Below are experts of layer 3 (counted from 0) of a mixture-of-experts language model. Rows are named router (the router's row for the expert), up (a neuron's input weights, with its number) and show model dimensions 64-127. Each number is 128 + 32 x the weight over its row's rms, rounded and kept within 0 to 255. Numbers have three digits each.
After each expert's rows: "mostly gets" lists some tokens that are sent to it at least half of the time. This comes from a sample of Wikipedia text that the model never trained on.

# expert 10
router:168128099090043135119115181152156103135180151120159120139106158106167160122117145170089195125098112109083144139123118085147096113049157107132105157102153056160103111065147135054082101073100098
up0:112134074130105109120124118124165106115138122129118144085115131162185146083113116098116088107139099114109080073154151131170189137148126174105048085131149155127094122122156168164108123170229080
up1:133128117123106215150131143119147114148098175093145166172130062120180160140153064151115083060087150125192140157168082154171103096120114099108115087192142101082120079107172115158103144131170139
up2:111089093081116154144140111065152120090123135157112109151163086121128147172105059094150056152120148102120174159169106159128154165182102132171128153057150134133080104171176083143091129103162150
up3:216126115099130199099166073099097153092145133160157173102102166120179094138093134139121182133106058099085141111165087137134138154153120049085159101138118104077121083184139229156141144107082162
up4:099107127136096185153115127104159171135173110098200126114089135122132144085115150156086067165149086130137158055111161162183108108110113128090168090075092136082075162094153167122103161058154126
up5:151112058130132135131138089130128083089176118144189129128154141093158198133106157110161126146122061123087148140168061085111177152075141079158129100122117140121207143065139141120145152139063121
up6:108168130091135163162120108149144145108100121182060110156173101117113083109153093107126123108078114172122126119127101119154156108133082146112098142113142080128078113120112137161145075056170180
up7:154124124114063157147089142107161117098124111158190108028135159130063141098114140090136061092116116173133165134088110150158181127167126065133169104152188108171095123126157112091105131076123141
up8:162107131166119146194099108153128095128132124134160114104174157096190084108162086172116160112109052123123152139151128104109163093097100102099131111127065120111115114156136116115204118077162128
up9:157133065097115093096101072160144135169165105126182136106122118079153142127085133082131046137113141140134148152107054117143168106081068152142119120168103104097174111154090093148162159156112136
up10:176128142138178119087129099117078105139111085155105132106124169142178204170109153124124100117119146115146191075084127091131121125140082139106077119150075186150065189187165137118185126128175170
mostly gets: " a", " in the", "'s", " the", " of the", ", and"

# expert 14
router:169197172131091111093137158181149094161157150073140079173136081134156139123110173110109226142096130134146148191192145097164122110065217142171110151103118056146134099102104144097111115126108109
up0:156180125164157065117120083120118122127169161136182152147141189070134054146158095133114094100180133132047083097125137154124147081143148123144141141109119095141132125135137123143121116092152116
up1:069121194128132111086106122086151184078145171142118131157125168131094130130069144093182126126136138151066130153113170124100165064138122161120093087087134208043112217120092058128101108055186168
up2:148156104138160140154061166118115127107153082093172118160125170182129124131138104077133070117149160159097113115083184068104139161120159139129165139080140123092095113118148105122149058202137108
up3:098129038116151154162096109197104188142061089112165080108181134118167089129166164163059140166130127139157152100111141148136175122135106119112153126125158119087103123171106144184154120142129121
up4:149111117169180120130126100078132192146148076149116092126121129129100118103113118158113168152145105113089116146137141195107134113123162154096132168092136127073079126133142105103134155121123133
up5:048119144128137143115099111136123130122174121153046125074065121098114092107150149115128132082084092103158094131083081116147187153145077105078188153149103139088194067165066131120147086171103094
up6:110086165121114129118121083143101089119123191096098143097128136124167081061181180141156163171125107141134107127131162125092138094147103120129089154127135120154126126184153131123128112136193124
up7:146083109169147129141116091169075225100145140140177127093112141122149058187140116193096061127115110139173105123093142168163106136159077146137072079091148097178114113139125122168102091157168156
up8:070109152137151148114122140078106146172173130172163118196159112095164153107169111113104109169074104128135091080088204137043100138101102172110156148131063089127172146141149145115140143057094113
up9:155106163108124125145107087106144137189135170174064144083125113135184099139124112119119128073115122125143114126097136087061207090104103126133127054171175121066089103145191155128089120111103136
up10:107145148141127132109128128117112119125136128116149134158105122139138081153121073160141113138110096118165109126118099109113082163126102076154107098119134146116153104121142126091096134135141083
mostly gets: "it", " l", "'", " an", " al", " e"

# expert 7
router:126162204135126132149159180157166125150105100098115083160167069118132140112136164065142178089109150140119125151177127155147105165110186148134103130110088036149157093136120171163141114154107126
up0:164114111090129156119175093149173097154151132135110113089134115149140170143199179119157128141133118133151075134119155119156153097128108191117106124088184116130100156137149081169153112118100099
up1:097142177170141159161177081192157121145125140104102124093194102093180114127155118152124121092179139170102106088137131111107155061216150100116144135151101152117163098087145078159121135109151079
up2:118166161109078121095125183109179115176154086144134077163101123163079119157160157113117167126090129126146083113138135157076108127078144152167158112101168081120088126155157091167177108109103134
up3:071116164081172156152090120119097124190159143099140135152155143131138120145132115117105089167120106073129087149129176114123117195080102109143185110101079118160095118124139115178159156124103117
up4:101124131149132086107096131105139136130154100092113100161082073059097164154144101128099130111145149103131121066146091114178173108166136126141161169162117126127168118144132107099113125177157107
up5:129138206172143101114126156104147116128130206126169138111168154178177100124139075099131175088156131121055110094141157138149115150082089147115145140149119112135118172098167117136116139090091134
up6:156122101106136092106099144069112135104154078174107085167071130130182165161076105160135135161144103087127040099145136159120073104132081118104173119093051117043108131127119117153154085163136187
up7:145139187134163091155078077142128105097108112128120122195099173117135089191154154071069084164132098044092133079134102171081116091089100158140093149090138093064115105128079146153110114106092144
up8:141151092117186137128108154130129167163131097184125084086062194159118129131152153171170078103088117147127144134081122125177098203166138109138162182121110171123144117146127115147147147148132075
up9:087168111153207108166091180106158146123118098103181121086124087151152133128093087140125127092081153104085094143134212130092116182128106144105120156064105106121170164126154115144150162142167175
up10:163092149091139138143126130104161093102096143109209095167053195132087098090050182129096161112097149158156109145111100110099097155108167159069117099164098150142112122115155106102131142178116143
mostly gets: "2", "1", "n", "per", "ub", " work"

# expert 6
router:195203172134099116085137143182139097155140169061119081181132072126144152137125130099117233137119129128145165206182142121157116103074174142143112151092129052159126115116115144099109124101111083
up0:137081149091173153146030178109152128136077051067158102162078136129122091112125146144139160115135181149072150098146106144079159134136105144114147112167113146085143171069119115138156116121074173
up1:138113129143207144117102137119143126146096118112130120128162099157101124111145133125127141110102102134078204093126126083070124027059149149117168133114160057161131080167146063116111172090157138
up2:085116149136045147159109171161135156119098145123115159159104157074162134085164145185149145174091138065176171089126133098142176186149132118130119129130137103113152110112154093142116127113120088
up3:135137095110063118134116130119076144047135117078118151082102132186142143198159146146093160162098124147153087112135162114135062111165157074173135105182137095134108149150139154156126085179140119
up4:144092123152133151070109160123128130192177118143099115098072109162102148082059178092122130159125144124138153143129154089086162194145129121063126081166120142075132116186112104175126126153160124
up5:160089161114150128051091110128132161127138087142154139138118113136125103082116116055154091143091102130126118142089091127155162067240139169147055126115088128111064126196126126167136132153248128
up6:128096095117123135166124216110138065132128095183214102131090089081141127088171167130127116131141146102104130099140090112119150103115114119079170179155147171101183161148064134173144078155097157
up7:105077116139171115148130159176162142129167147142174179120116138023091102162115124141139136085132113141103100089116129127119110105084099134110142128103139133155063164110099079124128125083158145
up8:139125115122148108125110166160111094123102081158144155182203102129116081118107149176110081141126126166091190103085149146135159120115121188099154097091110119136129204114093109115110133103136089
up9:135154182095107082095098154142166169138125108117114092072082129124115124170129101086121150071112145114094159121130177156072193130190109105090153119129145124139130130148178099119186159109146135
up10:077143206120138113117150162131114098127143161151069174144050105088163086105105120130059145129111146120148106156100126136198142136120133110118163148116121189093110136098114136111143134118049160
mostly gets: "en", " w", " January ", " July ", " December ", " March "

# expert 12
router:163189192136109125115160113181147087165117140050123119164097070113138165141097162094093231119110114152167125199194137108167133102065190127159124151103138059173125100124099153132140105112124111
up0:123129112118118177106098065165169113118191149098101151149091129136150176134155102166137143132118133187084159152157099153148163075138130126148106079138107147130125134132120090106139115054150092
up1:135121068092143083143176108129113095062144159149109107053077132146161207156125135111114170099115157123168133073105179109146124102133128120111134156126128141102125014099098141158073097124159134
up2:163131131116150137125109085176119121181135083137114162105101070155134133154195179127105127155130118086163146139087121135080116121148120085142156083081167147116122130101139131149105135090136151
up3:136148059085148123112174134130161152187107147107160125086112179123111113180088166118105077168126148142146105120124155090154135098174145137066134096137099104138109120182117119138155111079135095
up4:164135137128123142154103114081066073165116165129115128092146139128142137126156141157062150091098163151119141129100128141146101092184147155113130101108156138131100093146136164150163042126166082
up5:116143128160116118112103113109158061125141129067116147177084182147188126084086118144111117171097083135169173104100181075108081131138068152166156148134132166108095127180108124142091118144153141
up6:102084159144112164070122093151146200212113101102146146095110152111108173182171157094108196151109154075162108111174140152103106114167158103140130153102108088136094120151203154166128156076128104
up7:112139136165163126163107099109140095166121152151171103181124123145156131112074034096133051126144165127108143174084126106127080133103182117120156123101178185133155138130121103091154127163151146
up8:170089117103195099108092069090124178151170098181198109075137157128097166170128196138110077161079111122109133105077146132172217150138040084117167115082115111174116131127151141107134045095162113
up9:167177144120160078142107142135083135102181083141156191141107136070134107160150125179181136126090097118139095127118166154130202174081176097108110160170113127143193151109137142105095105141113148
up10:087136187151123156141125105114121134131084111122112148119061157121158140110168150155096130104086066155118086178188137181149157137166140146166105129181152160102094098116129093118086089173131124
mostly gets: ".", "==", "===", " =", " g", ")."

# expert 15
router:191255132130097111095119113212161104147122168076139089156118089125153151107108155095105173114091103172129142163165164126162110127083186149171117104158143063130109093137107130089140123116080117
up0:136137138093179183090116116119065151137091146125162155124113056086170110099095094108137146174154056170082143161111151085171144143140084118120129141102118097107206140111115077086115184099124181
up1:113085135151127122122082136124133128127125162147131125102129090146109125139193114103146069125057140174081131097107071099115157067172115169161138113140143140151158091124132153117190108126113160
up2:130119151075090137130105104137143120119088170115156102081108125145144113112101138132123101136100092133092080117083164146091157115121132069176157136187055145194195137130109078123135124130121176
up3:108120068129121176097227112121143103183106141104102138145149049126119177068124093181113112075112126132170133069113133100152157141117183161089133140144164057115165154089185129148103139058148112
up4:180118185157141128134117076105141162101114166113109114083096138130114114113050143119105134071133062137087117179093104147111125113148156140157163078077140150065140141183121144129115174192131199
up5:061125095161114098027108170121130124101096072158152071113123114184133154082080096137083135194150081133108091129131101111127087127093206139189148159150111137147088150115157108153134137113092071
up6:132106079122140121180144161174128095185136149117100129095099151176154114140121096108159051119163142172152149127147088150155121149198077111125099156170070155054131159103091139119158180099088081
up7:116119078132136115115098086155128131167091116094039169106078101121095070166172123080130165124119123127140049146105124121193112118177142148197124101121155100119104137150121108092198145129171168
up8:052143150107167104113093154179077133132093110163128154103147170153147106130146188133109104162102111092081140103124110070070098157138136116101098147087103107117130145142107183166079139141116081
up9:129069157086144134103158136059152178160115113150106088074109185146107172111123115135115093150139119127162143107115096141080147150091109099169154114109162163133095172147100139092136099153164102
up10:127162122127135131135144103104106083133165178171156116134100121168128127060155149080117120118121081153098119165083085165099126120136061122135081127129140169139109183199139174162178112118123147
mostly gets: " P", " L", " H", " R", " S", " T"

# expert 1
router:177199169146079108096132147184144099147144141078131061165117064113136156132127157090101214126097129137131138188194153118149113100077213155173106143103122063163134082122103130117133108113111095
up0:096126120083134129102105117049128163110100097103099113153107131056138102057085182210140079114112098162158093107104155165143166078108156122167070094171104170140192115098141184177186128171110136
up1:102104107141114189126100135108160104189148080144053158149136164147160109088073102185139081109103134139115161086133164125186119214157110096123118146126130173118096114099075089110100160100143142
up2:099129105121197197158093081090113126125140146145114047166168182119222164089091155123124070101099127170146097146179090164156142103141142144108153130094153107177136090034163074160178141156088113
up3:124148087124133178122117145126159104072152147160134119122143140119149174106165160105171060086115114056124164181126090146111138124151052128084098116105176123109106223167108083162100180114140124
up4:151147083161140142121144157118103206145124135095126134144138193159101118089104150104082116155153121134152116095141167174067104092117188133103117141094087182112119111116113125105120142135064111
up5:130076104129089111084099149143111134118141155164118096156144146099098141113130060159126165077070117180116104130156097141148184131082116126110136207074068149142156137122116103076139084129092123
up6:084127150146141156149128111104160193135121149101141157140144089083166193139173139202179090083099109160087123114116161128114141126063209094168138130115130093111066154093164114215142097097129098
up7:108146142165103112123134100178120185132164136174042129155178157110128131128124163126074125068099094105138128188073086093101131104119119101142150086140150127153131112190154174145120118123124170
up8:136092141157133126165127077093142183146149150085123104176092103088151103130117090177147153072100145120140075116113170147124123117089114145128133190113110148129157141179118143104131173129142127
up9:111130115119135133134039097111169160155116174232170131151138138064113113106124143116105135038128073119165103140117123097140116172098109161137156134159099093119142069206104119138069116130130091
up10:148145163149125156125103096130095179102162112138074144159193123106162130094133139058094094132074119126087155189139105139153159102165060200118132124096138066160143137104110067162066183147122159
mostly gets: "om", "ob", "ant", " Pr", " e", " British"

# expert 9
router:171178210153098111120104140146151094136161143074135102164112063132130138104125151108149207112127109116141187162172150140160123114069191137157099180091116051141128115135056124119132132127161083
up0:084075138102125126108116127142108062134089197098150131099068089139082122076107166140165189147192106052090093106177128105157186155077129165136073170108076164207165159105103141077188101113102093
up1:126077119191138126122145122127129144130118116116127110140144133078134206107134046102131100157169091129211140115084128141160203136156112112183104113116133081128091189136151142171148147179211105
up2:151143163166125106107100114171108118137134159171182129146076159143162093145117166168159144111096062161111094117108150152092172114125122112086089139130116112148106086140158069187123090129145160
up3:179138106179143137122079117133112121131111116130126172140106131184129112116087224105123099116080083114173120134124165156083126069101097132154189164124156146103081092148134094136075078143100101
up4:077139105141116115180126063131099144081132133132141115129147141139160123109123142114136104139109084129136166187080112148164097171106116168094152135200119172095163082141112153139048194123132092
up5:132134148091137187073104160097161120083170152134155171113106115173109141106136147133141065088095122098107080107099138089131086072124116107107127170163158128110114129095124062140126200124050134
up6:170160084089138121109121094094117114086145083172126125166120145106136092115128089115127117095099097107089099175135156117084128152130145123123157183129168089108106140140135069166132083139097137
up7:126138132136145140062105093170117109159177122135065110105138158117125096118078147100119164172149101105119166101070187073190142048171101095122161092110091125109142145125082108167102148075174138
up8:109064140149162086093096143202134137123123179145108184144051182136188077132100088083137123127113100137086062120099136180170164157208187151158169126063116141082141146103179123142092104122152165
up9:071132167174138115136083118116124119105171119082146143196134117085137112192112117063117091106089132188117138159120192125117195149087125101156131149141093125165130156118108162142137149173217133
up10:077082168123082138112126139106130139118097133154123052151099106161129141150098135121120056102128170149112116166135121088153180139152108127150086201092095101148113131228107114132203111101135135
mostly gets: "\n\n", " he", "ors", " out", "ons", " up"

# expert 2
router:172189183137093128099148156189147098146153154061135088175117067117145150153102169109110233118113109129142134200207143113158127100089207144162101154089128051159146091105105154110118120124106110
up0:104146117138175130125084130128074137097141128171113127063160094181145099149118126174136170112182135138176059148057080103087081082155105131157187155140086111105135072147156115153107193125096113
up1:119107145096156142159154140085139174083153111146109103137098106157156162168144188077117147143127128053093104171147138128162143104089112160103186124119122115131182141121119174104116144091026152
up2:148111138094137155139149156130135091128149100113124103117104116120132182118168122193127112061078160080126127071154187105110167113092163144113113118107174092156097159178102149117086102070133136
up3:069122123121119197156108108139153134096098090112081095105153165154160092143106136143093105153129121133133128165111130140159133104178167105165109194126077143109169155092135108075139154155156207
up4:151084119169154100132111090116167147110111138117095121113176053135132145140092122187158117153120084152160131130116099117107202106113123072100117094139048086135129113153163110137146160113180157
up5:166028136187198118123124136117128122106181127151152143168116135082173159100120109158127109077130093142132127139160123156146132111140111109148100038174125115096107140108097180182108091182198165
up6:138112163181156109089136216127132117130120116168112134115104189159143081122139118115035161148148090106125092095125184136078187113125076132099181187090160116201056117154060107167102143128092119
up7:137147101181148182142139211150143151093143089101176165050137117096092159185126137190162092163099115180110137127099123147054179123205137125158112149055106156169123132137123155144157135115118101
up8:154136175145205163164122105158148150107156067148146132147144099078093172134122126176083116154182161092133159167133129143100083119150083187178100199116171152139065100149116078091150136094128113
up9:060115101125049197158135096132122115198135109083091145134110106101151173145112068119098104119073121132133097153101084098098125123158178150140115114074102152110114135133171099140091082160105101
up10:165154157144136190094077146116109121151114163085112137117145104144150180153120138098160095155094084049145099121125155104079163195142122139115150083118138149123130176117161107141181225160189133
mostly gets: "a", "er", "s", "e", "i", "ia"

# expert 0
router:165198181135091112102147159171158084144147161073138101164131075120143149129119157095122230141101109149153154186216141118163130106076198158156090136099113052147121103096100121108131112124101107
up0:161145119097151182114155165103133063133159130142119158111100119145110160122118124089131077144160123128136104064094116147125103190177124212096055073095116116139092139100134132144156130088121085
up1:097148088184116077087110153124138139064132153160128068091093140106180149117132091085126129107113105147180132149125119194144075133173121150135104089132076106054079128161146088135115109077118107
up2:082130157109201108138156119135108075146113141081106122141129149168092119126068113119123104092088104134123160157214079080149107171159141142130080101102115134034122139131174114152125176089135110
up3:132153112112112156131087101077129131111155129129137143081112108105121165123103069080125116107177184097135150184148110094172123129162142092127143085119098078110083088109103141148164102151184110
up4:157158142105137111148035083141158068112135139110123108082147109063164117089113121153178121124131117141179110084153195132133166120138106149140160143093074154176161175117113115146116079121110115
up5:140149170163121138104093104141150134136079126126165111116130105111121155105078117102116061152093095143131148141071117198150190126120134149153130114142097104137144069111109096092156161071203172
up6:145116151154117057119115159123160167054096164080172164095177157167124118164102050182075182149076170123155100102134185149163123118186137151111093192117099109145100129172120109131095108109095068
up7:126153123131127178119138146126130117130155121128119185107149080145119123176119082058184118092133155149160126154203135150127137108161122144172104072126112120076100134090104128114180083154147133
up8:155099111089088056192106107072110085138111099114187092185088131163160119126148132083145081139126104157193109136159131109148163123154099106101173153157077170180098085123050146063142119202140083
up9:094139110085110130144144160133103086098121168169072115115116165125172133114152127134134094180131110131164111132141187084158144154153154145111142138164134153103121149154085144135073132194124084
up10:093164103097143126144140166174152117109120061174143141121086127170114120113070172131130055142126128046082104105102127119142179136163125125140157131095069171122131142138091096116155144138097162
mostly gets: " c", " d", "ir", "ot", " f", "st"

# expert 11
router:174205177155098129099143139199143123165140161067139083162114078112117147116114149097119202126120116152149153175206131079166116102068217168163110133105116045159162100134091152103104124122106098
up0:146149184202142179160156102075111143171152090145123100129118084067103110183116085127129146113080159165135119159198105098083117161124138105146156163134080089124092124122126139138117157103131094
up1:154128097148098110110113114142059107114157213155127175169109133161102131121148130123077154126134121099164087050149111057102120150158152133169104139143104120179116113149136198129161130097133178
up2:117128130101152181139166084091103169072093146136141112190125171137127106133136135115092163115122130134141150144112142067146110127140139185118098178117158131073171124114074160115085194118106110
up3:123087199160203134110125106092102120139099113119177120173116154087164135141125139139168140177114133094140139168127134139150152124108150148133116147159101136126089112090108110098156183111122132
up4:148175118141117131155110021099102063090128134139130181110144136083158122118054103185130099130128166125133105127146153111118103212187136127138119095150157098121088178100129156095103137118111079
up5:149169092106125112163132126097115109140143156145136113110168147139153056116181143168112175107123151109093068088136214072124125113096089111156116165123086103182121161100158169119107172123119143
up6:083130158106215203133111186114119175162137142149085162097102129093109109123138108139081143123111171117132099117135114114184129152074131113157123129191096122134146163123096114109097108125127103
up7:108166104128124174147094110062143115149123105097065139124147130089103145164119114140123095076116148088147118113174165060156160122087125153060117153143093071190152150175177089090117098173160134
up8:101136111125166072157133098102157183125103185112084138094101112101172112150114147143096100165097110122154138123157110116159119124101109116111178163143126174134132145103137087126166166155091084
up9:096141092129164124166130148116184128113149106144111168096188155167132100086101133122088069135097170135147162115113145088136143153161139092128097108156153142156136123098076135069113143165179097
up10:110089119177096117129149088171158169138126164095083124115110196179164115150152096101127134158106147132172185117092185136170171158161137113182103068207122175082132148132131166140101103132148119
mostly gets: "0", "6", "3", "4", "7", "8"

# expert 8
router:186159170146100113106126138213152099153136159054132076184122067124145148133101171107114219128109115128151131173210146125161116122058194151152103149109136062149137101111099148113132123114115112
up0:173113135141104077164203125094137124132153186107123161096072078122079161090111115117142093107109101111122145159111144126146200078112089125155084091155130161143130119102103142182111144141136138
up1:126144175113188089138093164170067126158103131124158143084085106098107175126106149206108123128120145133142069150151101138090177157089148136114087111100157076141167201045134114100130112090123071
up2:147157131126121130187096095159182102160178137092132160184153146102144137164138100146146052067132084154146108044109157136101128122127131116169134137099141161103112134074180179134120135041092158
up3:111142138172176130111100094072135159184115130142118103199077147118129109110152143175131163122118087168106081076121145138183115134069079138170107135155161147106149130169148143127080148145135113
up4:109135158127142106091118124128152150102163124144086176149120170094160131180098113139153141110075155097125133162157138128181095142154141115116106175151125182158116112106107145170107075148219134
up5:166093134164117147153151115153058148110142134113103211120109056119113164164092147107104187150065143113171108154111108119099147140128118137151119170165101147111112101127155119128128068138133097
up6:112170119033121040120197155146098130147100117255110167133155100153162150102175099190106117120129186177093113050137161115172144146177111143092183157109150074159119166173098140104107124095144108
up7:113119144169164158095128186081078106100072175078146153085143157169101107045096168132096159123111130122100105147121155110107091145138146111070121148203139151152174148151084151155132099173119108
up8:156138069183174087092086093152146094167170104122075109164180117127168110148107111100094118131107147148152141186130166108142117193237117131094119167185051188156076130087151158109132118126134108
up9:140153097125096157127113116148132102156194088147091128083157066121168129147166150165090103164122085094097076123061165109155123096096100086090087112205132112131178129145142132151109126144126183
up10:185134086135133156140070116135136127121158126133139133104153125104110104143094148101071125166159147092116097156139145138125143122147203136152167110127172131141164124157132110140166087103153126
mostly gets: " in", " of", " to", " for", " by", " with"

# expert 3
router:171227129125080072066165133190139138131120163085126046146146103135126133159101147083107210128101110174128146181186138090159143076078177200148094138118137108152152073104121159129096104136072132
up0:067065140100068129082117132100148161100160084114081144123109098124185148125101102140131160125140095092169112160125150150150161110163126133161175110141125139103071159141165113126134090054184129
up1:113136117142067103148115034197152129099119090102148212140144069156158060151140126161151109148105110133067117168109157120121111145104118161136098161125150167094139143078125107134132137189137151
up2:141123144120120174141107130124130196146180145155106138149082085107135070099099122121151157184098140080149132173128154128155155125148121119156090147134150137144124128110160114105168136105127137
up3:172130137153156068141107142133134162149196066137092120141115107135182094159147107126129087119055093108139102119107116134077146111161096142133114095026108130118129161147106105082170069121132146
up4:121142143116105180099132156090173087150123125113097130158149105112086117169162062111122136144115081173152093197077120117103140147137200100128084124080107143088132140149078088102094116092162111
up5:095157141157111098144119102168180108111098131113134195132133106103189110135118146065133036137129114146112093160133106121112121122176130109143114163127097097117109094153152091190153128112146147
up6:176114143076110090100130106126127119158177181154144152120135134114140179093028089131142095134136062093171102175110138121137137143169140115138134160146097153145152129117138118166119168161137110
up7:115137081123167105080137115142192135128118103076152094085101121138145077149094080156099202102105086168109131173135151174197119210157106157214098088135131206103103093129136122111110152151165143
up8:184108155142125149126113094121118123127151148075159105174130136113107175178126088162194175045162136119091141094130123143139183113145112128137134086111135152132144190152139090150108113205131089
up9:126151104131115126121118164094096154100167192151180104092160204057074168128156103126098131164141121165115124090160152112129137059114079154130155112133185134113117152145133144193083092138100145
up10:113105131156100115086146173140172114144160167097085152128087155160104142093117164100116181190103162158105138101093072163127154104195045089094122109138148218130130160207103130112114174149091130
mostly gets: "\n", "|", "| ", " G", " T", " second"

# expert 4
router:170186173134091104098141157194163086145153160075144069169121084119133147138122166095118235123100125139146154189196154105164119098102197149162110154104127053146148092107109152112126105115107098
up0:105130132151111130159149129142123074171162076145060155067089148136147103160102074149112141121155136141198093169163126094170143121200163078100088086148104129120071074148171106095151136100090139
up1:079080091170128079097111070116149091132115089133105087119096103088076156133118123118162124124129135083170117166098105130101146150090124139158089142159152141121158142145161109096064122148177108
up2:050172155155097026100120173110109098123130132084125107109129151127157145145153048176091074082140179152157133082109112089190132089132150104161152140087123124133065090098149132159043079173129091
up3:106089126171156153158086160170130112155122067138131175131107143183146160075119123110124066180124140126116113156114070178120129143177107119125095118021102126108077118120146148148145147092173098
up4:153131144120095127065129140134154120096064146093137162118083152148114103123111143146197140196173098137169141134107110121145150052143082136134074131123136169100106123100140161106090141129060176
up5:134079074166114128079099133141127114141115125163170135186099134134064107054153183104196111077090148131148094137143155180078098082106092111139133120114046148130144122117084142068105174130138141
up6:115121106136199103083111089111171172116121122121138170144124163147198086101144066102090107160154160088189122144166114147112136105108103070103123096154141142103071186107101075099172131151055094
up7:142111131127092157105102149115116111137110131152156157073169143108164119090143121137115067082163125130143140137121114134093121142195110133132145073155117153111126140129142160146122157139159131
up8:106115122082174130090171124129133209063112158174171130125101160145162137140141166184119107127191176103112163105097121166206105139146126142103153126108150120116135140084094082120160170099163098
up9:084159113147146123164088135079114101079124155153111088110099167075170106133133161133159120090092132090165073101207148118076152154151123137103093057136132090114127159155125116168115142132143163
up10:117126105121126134163095124184098054179167078165111151089101113085194100130104136111141095138110122072090137125089132153111153116115132107114099128092081128119141153097109150086181132141161138
mostly gets: "her", " team", " show", "ald", " line", " system"

# expert 13
router:182202177139103114105137143175164101144153139068139087157130067125141149127106159089113228130121112139148124207190135099166132097073217157162107141109122062141150103106100135116132107115122105
up0:092126104114174105163135103086124148134124133130078150154128188139115178136143127097135091113127133115165120169152160128131175113122083198133105128147150119149142170133128158137123132104167125
up1:145165141077119143173095101142183149125130142131081142214110122136136125087140111125136174116148087119102165105123158140091140131089131142101081147105088164152173154125109069158156179136157085
up2:145094139094135096094115146094153130113169160177123104141103188168201083094130146163123198138128112137147119110147068100080104159157099059122115173151102154145137152142099147135101114109130120
up3:121109161154156127130134123102144150097116184115167151103055108128130189154181153114138116094126103085157102163107167121138118108075127163143095183135118098167145147150101112138093139110136117
up4:126129133108154195089054072147160130106134074107110142139155164123154127116057125138160169130133153121144102145138098106136123169202174140154198129122110172102115104098119091148138132133128185
up5:134139156112085094195190136054129129172097091112134153140152100135123110171083103097146082093117073146117139163146228124163090117118171174099119125074138184134097140084171093034119176101165164
up6:120081101120117193171124180122173106147104155133159108144163152140099180114194115187138100166143128123167059123082116105150141140141143130133110147088100118153180142169053070108137128185127154
up7:121111152175161164163117075176135152125111098116160120141182109061104077109088137165168162195085024094173098126152154090161120146149104142148141134166065117095096171069136147131147154102120128
up8:135130141106172077120101093077090152131147130144212104098164153114107046098153154139085144087138152119110057109183161111100161133134112100133118091160129153146107128131108115042150150162095146
up9:148096114103187161176102151088080118130104135097143100159168132149146138152149113170113134175101056150143155125099088173164169135120071164197130173165106136167112117093131086112102111192129134
up10:093138112117141115050076220082184101130151099109179119064158132162146121118170096109049078129118163131186138162115128101131144197109117097194112130123100096162080165105206130092077156120134085
mostly gets: "re", " not", "ade", " res", "ra", "ings"

# expert 5
router:172169176113110118120167159179144116147158153097124072163131074141115139149112159112104203120120128129148171152225135096165129106061167131174092144104142032174150075090077157090145108121128095
up95:164063057136149134144114119129193119146125157143155135123101142158207141110118142163139110108117116092132134162089108143157141162175080099094100084122122061082125133113123119132112105161095103
up96:107091120089169159121168138129083123152162140155116142109072107114164158110127129148109097110139105115157163140175188171059165153158085156142132108135093165167158104149162101145140187080117155
up97:114111206138103123106091095219157137164134113115178211131095113102146187161118160156080154155121140126128148126097158089124190156162128174153120127103139061106079164094120104135089129111073135
up98:091124124107135123146156098093117155185091092114134128108092120097093088084147159147135076127221117123081091149124188099122091122142110173120173070114095166138121136106099180164130129123141083
up99:128127098163050146168179145124136094135130160139130184138105145114126137088085102135117125163124160135169092087152123149124094097217129117165081111160108096126113164140164140168130139131073147
up100:164106174158142078151156124164089083116092096172137123141131107144122153142106183102137118150151147106154145096161110121085179154175100161136093143132177110132109169102097114098060164146145133
up101:090117152201126159105134144118090121175143126119155143120147115099140116113116161116070166140107192098168091137142074179128157053138164126129109107066156053116139215157130092076081128107163120
up102:109115039126135136129107111163117116066139124135155117109191156120121103180163116119099178122126150109136115130145094122102188170105129131190126120118057081075149156155177083123152116137150184
up103:190062173129126138123118143125115083105123172172112133131081138141082148121112125090133161112100174097101111017108192093136182119076037168135109127085141074130153178111118159101144157099117177
up104:168093099122142087153131099132141174120127095126127142133130141137140109150096161152134088137136153151124111160046153186104126143194106134123104108103202165140083105128135151106158102154122100
up105:072074124086075141182104163101090072105166123125106158157139128117067149122096133026143159114112099155110118063113136098145129107109124151144075142065127100162114127169159139168125136112126136
mostly gets: " (", " |", " | ", ", ", "; ", "–"